Experts of a small language model.
Size: 10 layers, width 128.
Below are experts of layer 6 (counted from 0) of a mixture-of-experts language model. Rows are named router (the router's row for the expert), up (a neuron's input weights, with its number) and show model dimensions 0-127. Each number is 200 + 30 x the weight over its row's rms, rounded and kept within 0 to 999.
After each expert's rows: "gets" lists some tokens that make up at least twice as much of what it gets as of all text. This comes from a sample of Wikipedia text that the model never trained on. Tokens count by the router's weight.

# expert 16
router,195,191,212,192,202,225,197,194,173,213,167,176,230,237,219,208,227,199,174,137,146,200,192,210,204,201,202,165,242,187,208,218,204,205,226,244,192,193,307,165,172,202,210,207,171,199,183,214,233,138,202,226,204,245,201,207,247,150,210,210,208,124,174,191,153,218,217,225,167,196,184,246,170,196,198,195,231,167,189,224,233,201,167,227,256,195,170,144,178,206,195,160,215,215,176,247,164,220,183,229,229,175,230,237,256,223,236,115,170,233,148,216,217,187,231,223,201,198,188,210,218,203,213,196,155,265,172,182
up3,262,173,221,136,189,223,219,191,213,207,198,240,231,268,156,232,167,238,248,202,182,155,248,167,135,192,233,198,209,216,194,150,234,235,212,266,207,176,236,217,170,196,179,185,203,186,197,193,220,174,180,171,179,196,238,172,187,260,126,238,185,160,169,184,171,214,189,231,180,198,192,193,201,217,199,234,241,159,155,207,160,216,184,170,200,200,223,214,185,147,171,209,176,209,169,205,232,218,215,161,213,160,215,242,213,158,251,162,174,224,190,224,240,202,226,220,178,239,191,209,227,210,207,177,185,194,148,145
up4,235,195,233,256,181,202,133,135,182,229,170,225,281,261,163,201,222,170,174,173,125,200,230,205,178,208,221,192,257,179,180,169,201,186,191,224,145,137,230,255,154,176,216,208,193,189,176,194,189,185,208,175,185,214,192,206,210,179,210,187,171,209,169,204,174,216,207,195,184,218,168,238,221,219,166,145,251,162,195,235,203,192,213,220,254,227,188,191,192,174,176,181,151,229,213,199,201,218,233,203,174,184,146,200,203,153,220,126,157,212,182,181,211,180,215,188,236,202,214,189,177,216,225,211,142,228,159,165
up5,211,175,180,181,194,221,248,179,171,188,212,229,264,246,124,215,218,265,209,137,181,217,215,199,239,197,163,169,235,171,234,204,172,239,229,206,185,230,233,203,204,189,163,181,232,208,212,207,158,176,176,189,216,227,216,239,251,199,186,214,234,190,170,174,151,205,244,146,231,176,192,246,221,194,201,186,201,206,152,166,241,247,199,206,159,157,176,213,191,229,157,166,217,185,225,261,172,179,167,198,207,239,233,204,197,196,212,202,218,202,252,155,233,163,161,224,155,185,178,201,224,254,141,226,165,222,219,196
up6,200,218,203,261,191,233,171,213,176,236,197,213,161,232,253,214,232,248,219,170,177,243,230,181,192,192,156,152,201,178,261,217,232,173,197,210,203,203,247,220,192,251,175,180,255,199,191,177,241,206,214,194,195,192,214,223,229,133,246,251,187,206,194,152,175,193,211,207,199,176,196,229,228,233,186,201,170,166,161,190,241,222,183,206,178,226,194,214,163,253,160,169,192,179,220,263,171,219,187,211,174,181,208,316,236,160,212,155,228,203,169,236,182,181,214,202,217,260,195,210,194,189,175,224,167,203,212,157
up7,206,258,206,190,191,232,178,184,233,215,210,173,236,260,187,146,234,175,133,152,197,171,187,166,191,247,222,183,206,193,222,213,211,242,259,155,159,165,222,187,172,145,230,184,223,188,208,204,214,162,188,217,192,203,201,176,186,233,210,144,215,168,194,205,140,247,161,181,143,143,167,189,197,215,190,173,181,110,210,232,205,193,253,199,233,164,186,178,208,241,214,212,174,180,225,197,180,149,251,152,219,178,167,189,173,186,202,187,200,233,222,218,205,169,223,238,171,166,212,205,204,251,232,224,160,196,192,214
up8,214,155,210,185,190,149,192,238,166,205,162,230,201,263,237,201,208,181,205,196,234,190,196,178,182,141,189,158,181,221,174,204,148,233,222,211,184,180,202,171,192,171,162,200,216,209,138,233,257,196,202,200,174,191,127,139,261,251,202,176,119,232,192,238,197,231,207,215,187,221,201,192,206,164,193,196,196,148,163,178,224,243,197,171,230,189,199,227,148,229,223,214,233,270,204,212,212,222,145,234,189,170,174,224,239,190,183,143,207,250,203,241,208,200,225,231,193,203,201,209,238,182,233,204,177,199,178,153
up9,174,194,243,232,152,251,201,175,208,212,222,198,235,196,190,222,210,215,183,152,184,192,128,208,169,144,162,206,236,197,226,212,236,253,179,200,210,187,254,159,221,187,194,205,190,287,190,190,195,206,188,205,228,202,178,190,183,192,204,191,153,225,214,229,195,207,206,216,166,246,227,209,229,151,210,215,294,191,170,207,192,148,214,215,221,198,160,178,201,199,172,237,150,233,204,252,220,204,204,205,189,168,148,184,242,180,263,150,199,205,210,209,246,283,235,192,172,206,214,180,192,198,228,133,175,216,198,216
up10,187,181,241,198,193,177,294,161,238,233,148,216,252,210,176,218,255,217,229,220,179,184,187,164,175,229,146,134,249,215,202,184,179,194,207,187,181,241,183,204,238,212,171,231,179,154,196,235,182,182,188,206,203,187,183,185,196,202,257,195,177,130,247,148,163,208,213,199,181,207,233,207,189,179,226,196,203,143,165,208,229,231,207,216,167,156,208,196,159,155,188,206,175,211,226,175,235,159,209,221,247,172,202,246,220,162,214,208,179,172,204,226,126,233,192,197,187,184,219,136,230,202,249,187,184,206,178,220
gets: " ", "t", "'", " T", " U", " S"

# expert 14
router,239,195,259,229,220,190,162,205,239,167,193,216,158,155,219,198,206,149,157,180,214,153,223,171,184,162,181,220,213,148,198,214,202,169,194,149,183,232,262,182,188,225,180,225,202,211,200,231,188,171,193,200,169,247,169,236,221,251,201,156,238,190,211,206,189,167,179,229,204,151,124,216,236,231,148,243,202,216,214,233,189,181,132,192,197,237,245,220,198,151,223,218,176,200,200,202,207,203,165,238,208,183,170,176,174,236,169,208,234,184,221,226,189,251,221,157,185,217,190,228,146,241,173,193,257,168,205,250
up0,175,214,227,173,243,182,215,207,119,165,179,256,179,184,132,261,179,208,177,185,219,157,224,167,229,181,184,182,195,200,232,160,207,198,144,171,189,185,209,211,159,194,200,225,242,259,162,231,181,206,149,183,177,171,171,215,212,183,207,229,230,204,220,210,224,213,178,229,185,152,174,192,239,262,212,249,170,265,152,262,217,196,176,206,213,202,242,181,192,192,223,227,213,173,214,228,204,249,214,217,246,174,188,163,189,228,182,176,210,129,186,168,187,217,161,171,219,223,208,231,215,217,235,206,229,141,212,209
up1,232,229,227,150,214,247,236,201,247,204,180,199,153,174,228,194,177,229,196,143,245,217,185,195,220,232,179,251,195,216,227,168,172,200,161,193,234,212,189,194,177,276,186,186,204,262,197,242,180,201,211,145,225,165,266,215,164,194,220,195,214,251,239,187,132,183,212,232,198,205,218,192,197,200,193,258,212,125,127,218,217,182,183,176,213,170,212,213,202,181,255,195,204,226,186,240,186,211,234,191,210,254,198,175,201,194,184,186,208,181,170,132,216,193,173,192,184,243,210,143,162,210,160,243,173,201,191,196
up2,251,246,240,217,171,176,193,226,223,234,229,193,206,205,165,188,166,224,156,174,223,168,209,174,213,177,206,183,237,226,200,181,165,141,199,175,167,219,201,196,175,204,191,206,209,198,192,204,226,168,130,212,171,124,193,193,213,209,230,211,177,233,201,174,140,227,167,185,224,188,157,170,218,157,206,185,279,151,184,253,207,227,192,194,174,216,216,170,158,200,201,233,213,251,196,190,169,164,138,199,251,200,184,200,196,188,181,210,172,247,229,237,240,191,225,121,181,210,151,202,215,176,179,163,196,161,249,148
up3,185,151,213,216,212,170,228,187,153,201,166,187,229,187,192,135,155,222,199,194,197,178,238,170,225,193,154,232,215,202,172,248,199,214,208,194,173,204,216,183,175,254,231,223,188,192,215,214,124,202,228,192,203,204,164,187,248,174,262,172,219,147,164,214,197,201,165,216,266,200,262,214,215,197,136,197,204,261,184,280,179,207,189,201,198,192,244,210,158,212,136,232,191,172,205,211,199,142,209,234,188,187,125,193,195,193,221,231,231,199,219,213,178,248,233,193,268,200,181,197,197,202,207,165,226,221,171,190
up4,227,191,222,233,246,148,224,222,258,195,175,214,198,179,217,250,195,199,184,250,199,157,194,134,195,188,203,173,210,155,248,198,217,204,225,170,161,239,242,224,165,219,233,158,233,233,179,245,176,135,179,222,223,199,189,140,167,227,197,228,186,204,191,228,203,205,196,235,179,147,223,229,238,197,219,236,208,194,165,213,197,184,192,170,209,185,188,206,193,259,230,211,157,225,185,181,196,237,140,246,255,173,183,174,250,182,160,129,172,198,148,178,218,237,171,191,196,225,179,229,203,243,201,161,233,190,174,190
up5,234,169,218,152,233,127,145,179,234,176,184,197,201,209,197,230,186,204,168,231,162,119,206,156,187,202,223,213,230,199,219,208,193,173,200,140,222,195,216,239,156,223,213,196,227,188,187,261,162,181,139,197,180,224,182,201,206,199,199,162,213,214,213,187,201,181,144,187,185,154,189,245,245,210,197,210,251,196,208,185,165,230,189,226,196,216,233,196,191,168,178,249,187,144,172,141,191,182,192,239,222,169,150,203,209,175,153,137,267,203,202,201,214,209,215,196,149,190,177,224,159,278,220,195,226,206,201,179
up6,211,189,246,191,202,198,213,202,199,193,271,211,141,164,168,210,165,210,168,199,158,193,185,200,192,191,193,202,188,180,209,226,190,256,215,213,188,169,216,207,201,215,172,211,213,257,148,253,164,199,189,191,212,197,210,237,127,252,187,204,113,189,205,175,177,144,216,170,211,122,184,186,204,179,213,255,187,178,192,218,174,186,183,192,189,256,224,234,204,250,168,230,213,193,235,190,214,155,229,225,232,148,195,208,209,253,171,225,249,174,220,191,157,268,187,146,166,207,211,161,198,257,209,210,178,216,206,171
up7,210,232,206,182,230,176,170,156,199,200,180,157,168,183,178,204,220,181,178,183,253,179,215,191,240,206,177,201,224,186,289,190,177,169,176,178,169,191,231,235,142,178,165,186,207,178,188,172,204,215,222,133,210,191,191,200,229,215,260,190,167,209,195,188,199,190,177,180,199,199,102,244,200,174,235,222,199,189,219,241,184,232,223,234,244,259,233,213,239,212,240,202,181,215,233,169,218,218,216,253,125,160,147,236,213,174,183,239,192,182,202,188,150,206,136,159,201,201,206,189,201,197,176,198,253,174,158,192
gets: "s", "o", " 19", ")", "a", "es"

# expert 11
router,199,227,165,199,199,236,217,219,182,200,206,191,234,205,209,247,216,170,161,205,208,188,156,184,150,190,189,208,203,227,241,248,152,157,227,168,250,202,243,247,199,170,221,167,212,199,222,186,168,213,166,266,205,202,159,202,197,199,214,187,213,146,210,194,217,189,172,128,247,173,176,159,204,256,221,191,217,200,192,177,233,193,140,185,241,239,274,265,204,133,214,220,175,220,153,244,203,216,201,208,206,232,209,229,217,257,193,164,229,210,155,213,198,172,229,182,234,177,227,191,228,205,133,171,218,214,171,182
up3,182,210,208,247,180,185,244,197,271,219,240,210,186,206,181,217,187,220,203,209,212,212,150,190,218,212,228,252,216,178,208,204,161,214,169,224,184,184,170,176,208,215,197,164,160,144,241,164,210,219,167,218,182,177,167,198,173,190,215,171,235,216,199,140,176,219,248,158,218,129,289,238,240,246,276,182,197,163,155,229,181,240,170,219,216,257,182,204,199,163,201,225,254,191,200,234,197,186,200,225,166,175,246,198,167,204,207,206,170,206,228,228,226,248,207,159,207,226,210,168,237,188,214,175,229,190,184,252
up4,171,199,185,197,190,192,276,221,186,188,251,207,276,234,197,229,195,182,183,212,190,221,198,176,196,153,171,219,250,193,203,211,152,197,184,190,174,204,220,227,234,205,209,248,226,219,219,204,208,153,154,207,212,171,193,199,212,161,186,176,213,239,191,212,220,222,200,177,190,226,182,158,226,206,253,233,148,197,183,181,202,231,195,226,231,304,205,248,212,206,198,189,209,210,148,127,228,225,254,192,180,198,160,157,142,218,229,152,201,282,233,217,187,189,209,192,233,186,174,204,173,183,153,168,186,229,154,184
up5,146,169,197,168,220,194,240,215,216,180,248,231,252,208,124,245,226,237,217,169,161,230,191,179,179,234,179,163,163,218,220,227,218,247,184,201,219,217,214,250,158,179,190,221,211,199,265,216,179,190,179,202,134,175,195,130,205,191,146,233,164,221,195,200,193,188,158,175,212,227,148,162,226,219,183,195,234,204,165,187,214,195,199,249,221,119,195,199,216,176,178,183,152,247,221,177,172,185,185,204,192,179,163,252,219,229,212,189,174,187,210,220,188,236,212,184,240,228,215,211,154,210,222,181,233,130,201,225
up6,206,204,173,205,223,210,288,207,180,209,205,238,242,177,212,203,246,203,153,164,261,200,174,180,232,146,197,221,162,211,201,219,183,141,152,181,236,208,224,195,185,172,200,148,233,229,164,243,181,214,190,224,177,199,172,192,204,183,201,211,235,201,202,241,212,168,204,164,200,155,218,194,167,242,253,215,204,240,143,194,202,209,221,230,170,206,180,202,137,190,198,229,253,194,224,203,246,211,189,246,147,200,145,162,207,163,199,246,192,196,243,168,195,170,249,138,184,151,156,205,215,168,210,147,211,186,222,193
up7,195,208,222,184,226,203,211,206,232,215,192,236,221,233,209,269,222,211,184,207,153,187,208,181,172,247,200,207,199,188,253,263,178,207,207,217,151,161,168,178,195,204,198,205,198,222,167,178,156,188,180,260,169,189,191,249,258,239,249,158,241,155,173,193,154,184,204,188,230,119,219,177,224,267,203,176,229,203,263,243,223,208,174,187,211,209,170,158,205,192,220,238,226,193,209,179,256,231,264,225,184,236,188,196,163,249,195,196,206,244,257,174,235,187,190,208,210,188,190,192,240,214,186,228,223,180,155,172
up8,164,170,169,201,146,223,201,153,176,255,223,252,207,236,219,248,237,218,164,208,177,145,191,186,266,250,186,215,174,174,209,184,171,180,204,243,210,188,170,167,152,172,183,196,215,195,246,156,157,192,227,162,210,151,216,263,189,174,217,192,147,208,192,174,216,251,167,166,225,170,249,216,156,264,218,202,230,180,204,231,171,212,186,196,210,251,223,225,201,187,244,204,210,203,191,218,221,220,183,237,216,239,230,227,268,210,170,225,173,162,206,236,226,206,199,173,200,198,154,195,202,221,152,218,237,158,210,183
up9,199,201,133,230,202,232,270,229,212,238,229,198,221,281,176,250,181,221,149,213,174,218,212,196,203,178,226,225,190,250,188,212,183,200,208,183,196,214,181,194,158,232,234,219,273,189,121,205,206,233,169,254,204,149,228,253,209,178,252,163,246,222,204,145,167,193,209,157,214,202,172,165,203,228,179,205,243,220,184,226,218,203,224,214,183,225,177,212,168,218,232,211,203,186,188,196,168,222,188,218,176,156,217,186,213,207,206,192,173,225,224,210,193,215,206,214,231,176,137,157,214,214,200,196,205,226,103,233
up10,156,194,211,186,276,194,241,192,215,205,204,203,233,136,192,213,231,192,218,160,204,205,221,187,191,232,235,174,208,207,242,253,196,231,251,205,208,237,193,177,192,167,220,183,195,229,237,205,201,254,223,220,241,209,220,232,168,173,165,176,186,238,214,208,172,181,189,212,178,159,179,147,260,227,183,220,216,200,127,191,237,198,198,205,203,185,243,230,182,233,153,152,175,193,162,204,158,188,220,252,203,203,229,173,238,198,232,199,264,209,208,239,304,216,189,214,186,208,215,206,191,203,271,193,220,152,170,178
gets: "s", "ation", "ment", "ing", "ity", "ion"

# expert 13
router,234,229,185,219,208,220,202,176,178,244,196,173,202,191,169,182,155,246,205,200,217,211,209,182,201,260,216,239,217,234,151,201,218,202,163,196,210,151,161,194,207,204,182,215,214,220,195,172,204,214,149,213,224,219,267,162,154,183,186,251,195,211,180,212,145,191,187,225,207,198,213,169,190,184,190,177,183,142,230,169,228,179,213,256,146,190,149,135,202,177,225,151,220,141,199,139,174,195,225,208,212,182,230,232,252,162,197,200,205,186,227,193,293,164,202,180,231,215,154,182,165,187,153,185,159,199,145,222
up0,221,156,235,215,181,157,239,182,183,167,195,234,235,217,208,227,184,159,181,229,265,214,176,137,175,220,188,169,217,190,176,275,147,204,199,218,197,194,173,153,221,205,182,200,206,222,172,165,193,160,132,196,211,189,189,183,183,140,225,179,200,187,156,258,142,227,186,205,158,235,173,207,199,226,191,205,191,190,157,219,198,236,239,204,177,233,207,213,196,210,213,184,214,181,146,174,186,189,216,188,202,171,122,198,195,256,209,164,211,211,214,244,242,198,156,191,149,214,190,188,146,222,212,175,169,287,202,202
up1,195,151,154,218,154,229,222,160,214,224,133,192,178,182,213,194,168,213,220,177,209,182,179,210,173,216,197,236,201,234,184,240,196,217,182,222,129,219,180,188,167,200,227,241,173,236,238,166,184,223,206,203,225,163,241,198,142,160,200,205,173,206,181,195,200,234,161,238,200,175,184,184,278,185,183,231,249,197,207,205,181,178,229,247,143,130,191,152,190,219,163,238,238,180,184,188,270,199,185,202,223,133,210,200,226,163,221,218,166,230,199,188,239,224,212,202,207,207,210,158,203,241,179,182,149,133,184,183
up2,207,193,157,175,172,131,205,183,195,234,146,194,241,195,155,152,208,203,185,166,215,161,216,155,209,238,192,199,233,224,199,204,207,232,162,188,246,198,136,209,162,208,201,187,147,217,198,115,189,215,191,217,136,170,234,186,187,214,145,211,198,254,175,226,162,240,153,173,179,166,211,177,187,200,180,222,241,208,194,222,254,183,197,237,193,220,227,196,187,188,221,162,202,196,189,182,205,152,264,192,204,150,205,191,200,186,211,114,196,139,188,223,191,235,192,210,189,227,231,188,139,179,225,182,218,194,188,242
up3,215,209,239,209,192,185,226,184,276,171,224,193,204,186,197,153,210,239,227,178,195,197,233,227,185,175,166,149,173,200,172,207,202,199,168,136,194,179,197,207,242,222,269,250,199,239,191,172,151,206,191,170,232,200,266,162,168,157,221,181,189,244,167,177,189,187,151,270,208,161,200,175,191,166,204,187,188,158,207,190,212,208,204,259,203,188,195,216,189,193,231,167,232,178,157,178,242,196,214,185,154,134,199,217,224,205,184,161,184,149,223,160,267,204,214,221,276,221,167,212,195,181,215,170,193,156,217,200
up4,233,192,174,138,197,209,248,210,188,216,172,173,179,221,199,213,217,173,225,160,206,250,242,201,212,232,193,185,233,200,203,202,221,222,191,155,199,175,228,246,204,197,224,200,202,265,151,222,224,247,176,170,218,177,237,153,170,181,228,205,236,257,171,229,150,182,175,189,176,241,238,205,236,187,174,206,170,226,178,220,216,201,197,212,199,206,211,131,164,157,243,136,206,216,236,181,196,212,235,156,132,252,194,233,202,211,198,197,174,155,243,249,273,189,206,226,229,238,214,217,208,218,191,199,173,230,136,178
up5,236,181,172,215,158,179,224,161,179,204,213,154,205,213,173,177,191,213,196,176,194,214,142,188,196,222,238,174,238,220,214,218,146,193,186,170,190,147,191,200,208,203,217,208,193,212,166,219,207,233,187,199,266,183,216,205,172,238,241,234,239,200,163,223,157,192,204,219,155,105,227,196,227,182,254,204,182,201,208,159,245,226,217,187,152,194,174,168,248,148,233,210,198,180,196,232,168,159,173,199,194,155,238,177,251,221,170,190,217,146,258,176,264,175,232,228,190,179,167,192,199,194,198,188,150,161,183,264
up6,190,235,143,234,144,181,203,174,197,215,220,159,197,172,177,250,204,187,165,119,188,119,215,191,184,214,157,225,237,192,163,188,185,250,158,236,221,243,198,226,189,205,208,174,220,220,178,170,213,225,155,184,219,207,200,257,169,225,197,196,255,218,221,184,168,213,200,182,149,208,163,146,227,208,213,235,209,197,307,175,221,201,197,182,199,230,187,192,225,242,187,222,180,191,200,213,232,233,175,187,198,174,231,248,242,228,231,189,265,204,204,236,221,240,219,186,198,225,226,181,198,249,199,197,157,181,169,194
up7,230,198,190,208,201,270,217,167,187,241,204,191,223,222,171,205,199,218,233,176,203,284,210,216,176,232,181,171,221,212,185,191,187,202,156,225,207,190,170,213,193,212,226,211,170,258,224,210,231,181,211,192,203,185,270,192,196,187,201,173,184,244,191,195,177,259,151,158,162,195,245,166,225,250,259,150,228,218,194,224,186,181,246,229,191,219,197,185,192,181,198,161,218,133,137,153,213,179,203,178,190,166,208,205,247,178,150,118,233,181,208,216,225,224,204,203,176,226,175,136,175,198,192,157,224,147,227,182
gets: "|", ".", "er", "-", "or", "ist"

# expert 21
router,237,193,242,187,201,190,192,244,159,204,208,145,214,272,194,184,193,192,171,182,194,192,223,165,137,166,158,190,181,206,177,195,158,219,216,244,181,200,196,193,204,162,193,286,229,216,190,247,183,200,197,221,204,204,173,186,159,146,205,203,204,166,158,175,166,182,194,238,168,265,182,213,210,221,203,192,260,180,236,210,172,183,134,261,234,210,209,189,254,233,209,163,268,237,216,224,239,181,168,202,205,211,216,179,201,187,143,194,231,224,158,246,215,160,203,187,160,198,167,206,214,241,206,229,245,237,202,211
up0,195,161,184,169,211,199,184,160,185,270,189,141,272,215,145,213,250,224,175,182,195,194,250,213,151,202,174,212,183,192,181,191,142,213,166,183,138,206,228,222,199,226,204,191,210,236,148,248,185,212,162,242,201,154,206,210,214,115,169,228,210,152,189,214,198,193,214,232,238,206,212,234,189,186,201,238,235,162,190,229,216,246,169,186,193,206,197,193,194,224,180,157,200,211,231,185,214,139,199,220,153,216,145,177,197,228,203,212,227,210,226,221,249,200,168,138,245,248,201,209,234,195,195,227,215,145,203,193
up1,201,165,228,161,231,152,193,208,177,195,218,209,252,212,193,218,245,219,220,187,183,210,175,169,180,252,157,159,134,249,201,171,148,213,192,192,181,224,225,206,202,201,204,252,247,209,220,255,203,246,202,215,236,203,195,203,210,168,218,264,182,224,213,177,187,142,228,209,194,259,202,188,265,219,201,165,232,191,262,232,216,238,153,247,187,265,197,194,210,245,229,174,244,227,250,190,190,205,166,191,167,164,202,167,187,209,152,164,222,203,207,221,156,228,193,206,202,228,245,181,182,234,227,179,238,246,204,197
up2,259,267,205,149,248,196,234,226,170,243,145,165,188,240,203,282,135,194,211,134,175,178,219,237,173,188,206,190,176,192,191,193,205,253,208,184,163,182,179,245,215,195,220,245,217,218,186,210,176,190,224,201,205,160,175,217,196,183,204,191,207,186,182,202,245,201,204,206,196,253,225,194,235,250,203,182,212,167,220,222,239,160,189,208,212,237,150,196,187,199,215,212,240,238,192,211,188,134,243,210,174,221,133,181,173,183,187,191,198,186,166,242,253,254,208,145,201,219,156,212,258,219,208,175,209,193,193,179
up3,248,216,183,173,220,168,199,206,241,233,155,184,201,241,190,187,221,225,191,203,244,210,230,116,207,195,184,158,138,254,158,187,204,191,203,165,208,205,156,202,214,232,258,263,228,205,244,232,165,160,188,213,207,178,205,198,197,185,208,209,209,172,155,189,206,172,186,241,190,165,157,248,214,253,195,155,210,229,171,225,235,206,188,193,207,211,162,221,222,248,244,202,176,231,166,182,179,121,200,175,217,180,163,242,246,228,186,184,214,245,211,197,233,198,272,214,228,173,206,247,192,238,209,237,186,215,233,216
up4,185,221,266,211,229,196,206,196,220,216,182,188,211,261,175,203,232,183,179,214,188,194,213,218,158,155,159,232,212,187,168,209,218,205,181,212,255,213,192,197,150,195,218,165,174,255,192,250,193,263,203,178,179,213,185,183,184,193,234,220,199,205,149,179,213,169,177,211,220,198,188,181,251,206,241,219,229,185,187,232,214,222,174,205,188,251,250,143,200,214,197,179,165,218,211,262,270,140,173,139,202,186,163,172,208,197,121,237,196,207,159,245,178,169,235,232,203,216,157,168,203,219,268,218,167,247,199,207
up5,200,274,211,170,184,214,198,196,214,242,187,189,256,246,158,230,175,194,178,182,234,155,227,194,146,245,216,197,212,212,208,217,173,221,215,193,175,239,218,190,255,209,199,179,259,210,204,179,192,214,201,236,200,194,206,195,214,200,250,159,205,168,203,247,187,196,230,235,160,268,213,175,219,166,220,236,224,175,177,210,258,206,218,196,131,177,218,158,225,200,224,180,229,217,244,204,273,180,164,184,176,186,160,157,155,158,144,202,197,193,175,244,177,178,238,227,117,192,178,225,192,199,193,201,247,169,186,207
up6,226,193,175,176,185,195,206,204,240,222,235,214,250,246,167,172,179,174,172,190,217,152,214,171,166,181,172,245,229,235,189,205,149,227,237,229,164,197,194,208,163,182,260,212,260,198,217,204,196,197,207,202,219,167,158,215,121,211,242,212,199,165,159,202,194,169,191,228,170,231,167,164,201,202,194,187,206,169,190,236,207,192,222,246,197,177,237,221,232,243,180,170,224,181,223,219,229,238,262,198,187,256,177,170,198,191,141,197,258,236,191,177,258,166,183,210,185,216,104,160,206,229,162,172,212,173,203,184
up7,221,251,247,211,190,221,185,200,187,222,175,166,200,234,184,210,199,231,188,225,200,225,215,124,223,172,168,245,186,208,178,188,211,246,249,218,211,169,168,263,191,196,189,177,223,143,173,165,179,216,185,195,213,193,145,152,210,216,142,182,145,193,166,183,147,183,180,226,205,211,158,221,250,206,174,197,242,191,233,194,164,168,224,202,169,179,201,186,199,238,182,174,258,182,197,201,201,184,161,164,136,178,182,269,206,225,117,204,245,226,239,179,225,210,206,225,189,248,194,235,249,215,229,199,183,193,223,239
gets: " ", " re", " de", " S", " (", " as"

# expert 27
router,177,152,241,201,237,231,187,226,207,226,233,203,202,196,190,165,149,199,244,199,192,200,223,183,222,209,214,215,160,231,195,150,167,265,226,164,180,174,174,188,228,238,196,198,225,204,205,235,276,204,130,211,157,147,215,168,198,269,203,155,201,186,184,213,218,230,218,125,218,207,215,171,171,191,213,222,247,136,206,220,169,150,160,182,139,176,226,184,206,171,171,254,195,159,217,185,178,219,222,176,192,192,207,174,214,171,242,192,184,184,205,148,183,211,200,242,168,180,240,175,252,193,213,224,163,179,224,210
up0,181,161,236,194,186,191,215,163,213,202,244,224,243,225,150,185,203,179,217,205,146,231,193,183,222,196,217,156,167,286,218,194,186,261,171,207,199,172,182,231,209,259,183,258,191,165,200,203,160,218,175,247,170,128,217,168,225,220,256,189,212,181,216,241,217,171,252,216,191,218,184,160,258,200,193,238,214,180,189,205,238,175,144,176,220,221,205,189,180,259,152,206,170,227,195,201,220,218,261,211,191,228,208,194,236,127,213,176,233,200,208,148,202,200,201,235,183,210,232,159,252,194,202,220,206,194,223,202
up1,145,180,211,161,206,225,179,171,224,223,238,192,208,147,150,237,204,199,210,213,220,141,148,165,200,217,219,184,183,200,254,220,185,227,216,212,184,236,177,273,195,198,204,204,264,193,188,225,235,233,170,273,169,137,174,238,187,215,195,143,225,175,156,203,186,236,182,176,178,186,216,161,183,186,255,187,232,168,200,211,174,204,195,193,177,201,245,132,185,198,191,226,224,157,214,181,193,182,197,206,158,229,108,192,193,168,245,239,180,197,216,151,203,177,215,232,193,220,213,205,223,179,189,156,188,155,218,214
up2,199,169,196,253,165,170,210,178,192,191,223,215,216,191,160,230,220,235,216,188,230,180,249,176,202,246,234,183,198,215,254,159,187,224,176,191,176,201,198,223,194,226,210,191,211,229,147,241,171,176,233,201,206,187,247,178,169,216,223,272,144,183,231,221,197,205,204,184,196,219,277,164,197,184,251,197,270,206,184,210,214,186,164,176,199,177,207,210,183,213,187,247,142,230,132,207,185,240,247,191,199,163,194,181,202,205,213,157,220,178,179,179,200,214,251,228,157,189,249,189,192,244,197,215,154,188,182,305
up3,161,141,169,213,180,173,207,157,234,216,254,257,138,188,153,159,224,205,151,212,208,145,198,203,219,224,212,196,227,216,177,156,173,240,196,187,195,170,217,231,196,217,186,188,229,242,222,171,242,177,148,201,157,138,216,228,162,169,247,200,171,223,195,207,217,235,216,207,189,193,184,155,173,158,195,221,218,221,177,189,195,200,150,184,158,151,179,153,174,227,206,218,166,149,207,210,200,129,246,191,196,193,175,218,182,196,180,236,187,153,260,168,177,249,174,193,203,223,234,164,217,238,187,169,167,183,195,172
up4,193,197,199,166,205,166,202,175,181,186,231,210,196,164,211,255,225,209,166,170,165,139,202,187,200,248,166,165,199,171,248,166,214,273,199,191,211,138,160,191,121,156,142,169,210,222,216,194,192,240,222,232,184,199,211,246,200,185,223,195,236,172,225,196,171,202,196,188,132,190,204,152,221,210,178,234,149,158,167,190,198,184,225,213,189,226,251,152,145,194,210,226,232,157,184,207,188,200,252,237,167,152,203,223,231,197,254,212,238,155,172,224,201,183,216,193,241,184,191,196,174,211,186,218,149,235,209,226
up5,178,186,196,200,198,167,209,209,199,217,210,178,212,259,130,193,153,260,213,193,173,225,190,158,162,205,213,262,215,202,163,186,195,166,206,204,225,120,230,223,212,227,195,228,183,173,194,210,214,195,199,210,155,178,211,201,200,245,228,197,156,210,204,173,231,318,221,190,178,178,198,213,205,224,227,205,180,167,193,193,185,177,190,264,168,186,168,169,214,207,173,230,146,151,222,180,267,184,178,208,187,131,138,182,222,181,221,269,219,215,178,152,199,209,234,199,227,217,220,185,219,177,222,212,219,188,238,216
up6,193,204,197,177,181,177,243,165,202,190,218,173,215,231,159,153,188,245,224,216,250,168,184,213,222,238,160,157,199,192,179,141,227,179,245,248,189,189,208,238,187,248,213,200,256,200,219,233,186,181,197,173,205,137,237,202,200,182,200,196,218,214,152,249,191,181,213,191,235,212,208,130,228,175,227,198,234,140,151,189,224,182,191,277,224,172,218,207,214,207,195,183,159,209,227,137,194,182,201,179,164,180,163,254,203,127,150,168,246,173,157,185,176,214,223,219,189,210,195,158,200,232,181,171,177,225,187,234
up7,184,193,205,191,207,174,219,149,215,194,242,211,191,177,172,223,215,228,201,190,216,176,158,171,192,207,165,197,155,226,203,202,140,281,221,195,156,181,192,172,199,162,189,162,184,186,201,219,194,190,204,196,183,171,202,201,167,265,177,246,185,200,146,195,207,179,175,174,189,183,163,217,169,222,170,169,224,168,228,223,237,163,242,233,128,194,234,227,203,207,218,276,167,192,178,237,183,199,200,133,207,202,204,137,174,180,238,181,198,148,207,179,273,203,189,230,241,216,257,221,170,154,260,219,209,158,183,222
gets: ",", ")", "ur", "),", "vi", "ad"